{"n_experts": 128, "d_expert": 80, "norm_eps": 1e-07, "max_grad_norm": 0.5, "batch_tokens": [65536, 131072, 262144], "max_steps": 5742}
Below are experts of layer 15 (counted from 0) of a mixture-of-experts language model. Rows are named router (the router's row for the expert), gate (a neuron's input weights, with its number), up (a neuron's input weights, with its number), down (a neuron's output weights, with its number) and show model dimensions 0-127. Each number is 128 + 32 x the weight over its row's rms, rounded and kept within 0 to 255. Numbers have three digits each.
After each expert's rows: a language model's description of what the expert responds to; "gets" lists some tokens that make up at least twice as much of what it gets as of all text. This comes from a sample of Wikipedia text that the model never trained on. Tokens count by the router's weight.

# expert 14
router:145157073149167125148081129140130087136122093140159190190098129135118214191112104108163164091085118155098126136142082136114150116105144148158142154178185108130100132085153072132105149142184147140156121146122167070164097070176101105070103157099115148107147124081117156139136141125102125138129163168062148181142124071123164098125094159084126092108052147173142114071163081121103168113135
gate1:139107127108075116105161077155124122174113124142100084192129089126145136144153100152167133164109156141109116087165107132104165088100184135139142175167128124077150123110107088162156162118122109100107165087142181135118130119201186151115161109204171204059116137141134131163131205129134128127118133149164171161077092052055133144111151120161072122120132085126137164160195105152128112152120
up1:111181089171155085113141143130137169175110207094103116068109111105112094177090123096136081077194112151157121155166082135109100127129133138120140102126095073134122130101073130123069136107083084172157142133079148147105093172094095080136116154154143118169087128124120139185138062154101170135087100134175138097091160167157122117123092146106157168118135115095113129135136230117098172086163
down1:129063101108077135135148098122065071155072118141080118156094141166095107142150117193127108166133161149131135150120140107104144096193150155030166166109070166155129093114116168141123113122128099125092151128149134158119169126139137156128152157202177169140101117113135103118106179191173079136110119084129166189085128091129175136144133149114048130143182100179101171133104096099154122133116
Prepositions after verbs or nouns introducing agents, partners or objects, such as of, by, with, alongside, against; often "formed by" or "working with".
gets: " of", " by", " with", " to", " from", " under"

# expert 34
router:135123074151157113165157165076152132084173092181112166081181108140153129173156151141147153156160189136125108093146160103113143134128151099080102135139109144099108182159165151065139116126106147213076138104135121192144131098150076122097172113159125094141151110148140083187107109177033154109112083151103098129091089152092126128130126111152063141098074110091171164129095143133135079125109
gate1:135132183134062102071188120115107099077200080173173100081103138158099094173104220142126126095108092126118142157098084132097076125169108124112180135134105146139135146139090136142134115130139087156136111181133180175093084134117104127082089172115138085089127108184162110126158064122122112107100077149093148114151198092128139160138119135175138166141152204108136101143152129100139108147092
up1:105126182105153102133165152131187054098153063147163095083096118169143109190132122135058111120113121144125119074204081159120158106104115145173127178114088135117123137146107118142130169176199134124086128084107130144111109114099122135127152151130151096082164131052119114169112087106073124112085150147105172198158147072120133142094198090151128163092119138162079153129145110088124156106162
down1:126120139105146089131148144160132110111149093073096128163143115202118138129182088143104135151120074193118177115115152094187099081122092178156148178133105114152173134080110134100121042153075164175123098071094124135130162149155134138126150101097211138136190120133059155141133156227124142138094098141129160139103104121158104112136075094120129213116152107135158125097104123119103146141140
Line breaks, often after a closing bracket or period, that end a bulleted list item before the next dash-led entry.
gets: "\n", ")\n", ".\n", ";\n", "\"\n", "==\n"

# expert 46
router:144112130115142089097126101114144088087146147205142118182129097127146073067149141165115143134116121131112132134113059131138086073073113166179092067102165166141111119129161090109095176176091160099153170126130114101100172109165075129146164147092160158123113093102152189142158101149115085163067109087145178075150127064138108157132125169103080121163083118114195170169118114123111168092123
gate0:137135125074099049120180094072122125093119096155162115104137107066133107079090125183111074130164126127155112122080144110090111102142157117102154109160192178038172122133143151109153187128125083171114107128149122098125133125177105074134087146097178177156164147148161105120135192125122158118123138167064058137098151066125125108117125118117122113135105122139150179182151135086095178166121
up0:161102154142138090091148136145184100156136156173097176104157137095107167056162139131093182085123047152152157104124111083142121091124123199112077127189112118141111176110119170153161102091074064105134081132144153130143140118128075163150128116134174145145087136082121151078093074198143134106103141130131168127085143138156101136167144172121146116171125119123096171181149179125139113151205
down0:142156122077143147148092117131142166176149122147202128160129088120152161070093083146177149185106131211103099104203075160092122131103118176159141134085152185167145145107105085179104127162103162122135158125091191105187110105063158122147165093151129083097137102123166114071153162125150129120110082150074141113151140157100108157138090156111151095139124135095111102146084083099124107103184
Prepositions linking a clause to a following noun phrase, mainly in, for and of, plus After, During, Following.
gets: " in", " for", " of", " after", " from", " during"

# expert 48
router:115159055154071148156162135122164087106090196162147098138086125170211149093072127169120107141102080136084045163128159165120139118152127090116120128112136128208077162129086178122155107126148090178181161108128162103115139101166105132133110132135168161172127116137114091178126084127062094146150100132094151106112167072122133145146076122129146137128192151149113132134170101158103117081111
gate0:134123150100132125170122129112125131109168154105171116132096177110128138093136105134082138142128137090144038141099139189097161144143138083111037165157125090128129144135103211094128177124124104121082156095130140115158129089093208165148150125110111164130165148098123179136154140139147093112170188111092149182084104144131098100076074152090055090105146184128197170159111137149121175148119
up0:145140163050154155114144105143109146121130140095086171152123126136110102108071147113146140067117097170154126123160180168122125119106085182134157065177168081136136158106121066154126074164103123168101140164107109206121100166098127124139113178150143120062100077122135119064097146106078141165104084069078130098089166140082143101141066141181155112091078117143123101141112090166151114152107
down0:080109180073105130163144114168150093131170091123114173155088107110140096110176153150075099097148085108155205172085170120112151139113064107130209102092149140139149127174126118137098128102072131102181101115080076138183213113133081112136123132145169132104093133117103147109120130135171112123062121173180137119092096183096164153092122119172100112143120102139062083104145133118127129156094
The standalone space token just before a number, mostly day numbers after month names like "October 20" or after table pipes.
gets: " ", "–", "'\n", " December", "/", " October"

# expert 17
router:059121104133177142127118153139093102117134158146072112125059105130113161139104154121088168175162094116118141154136062108103170131139117182178107147055090146107130150092119089141164102107109100084135166134173086171167133119169148078185139106143142172146092155181099149134111167113178076161081183128120149095167081110156156116079100130167110117168166094162157124093109184139172101084100
gate0:067174090113149118103141149120089072124110119089168145108123157119136144161169153097100160128140107130129145108150069186105130133161138175163142085120116125091122105116117094157138125177117149112133084119192108144102049110111052120080178162109146113135146126112124113144124212123167152143131133112197177102143098144171103172058106092083112164108175083126132135173106108117135093025113
up0:102136077046170146128108104082129109089089089146130188154126079182155104122135094131108160162153152103101142112087120132179080135128132116056150138122097128161109113163183079144128185138125118113121106126113169139068149137124089088119139137158138121120112141181148119103138085200081141150136185048157119078143183131169123138086177147145166100109168095079079109125127103138083144181084
down0:167159120101148117114065199111125083159179158085129134105183117134158108167123118112176089121069087140127120140135170112055163172130097167138153154151119166108158166096185129139151093135096192109081158088144144112164103163147162134097109197122110168136110086121116083140167125138149115084086131126146119065098109125156109149106124061089151109064132180134112098137054118118072167132106
Initial letter pieces, mostly G or g, that start a split word, as in g-rizzly, G-auges, G-avdul; also mod, reg, ret.
gets: " G", " g", "g", "G", " ", "ig"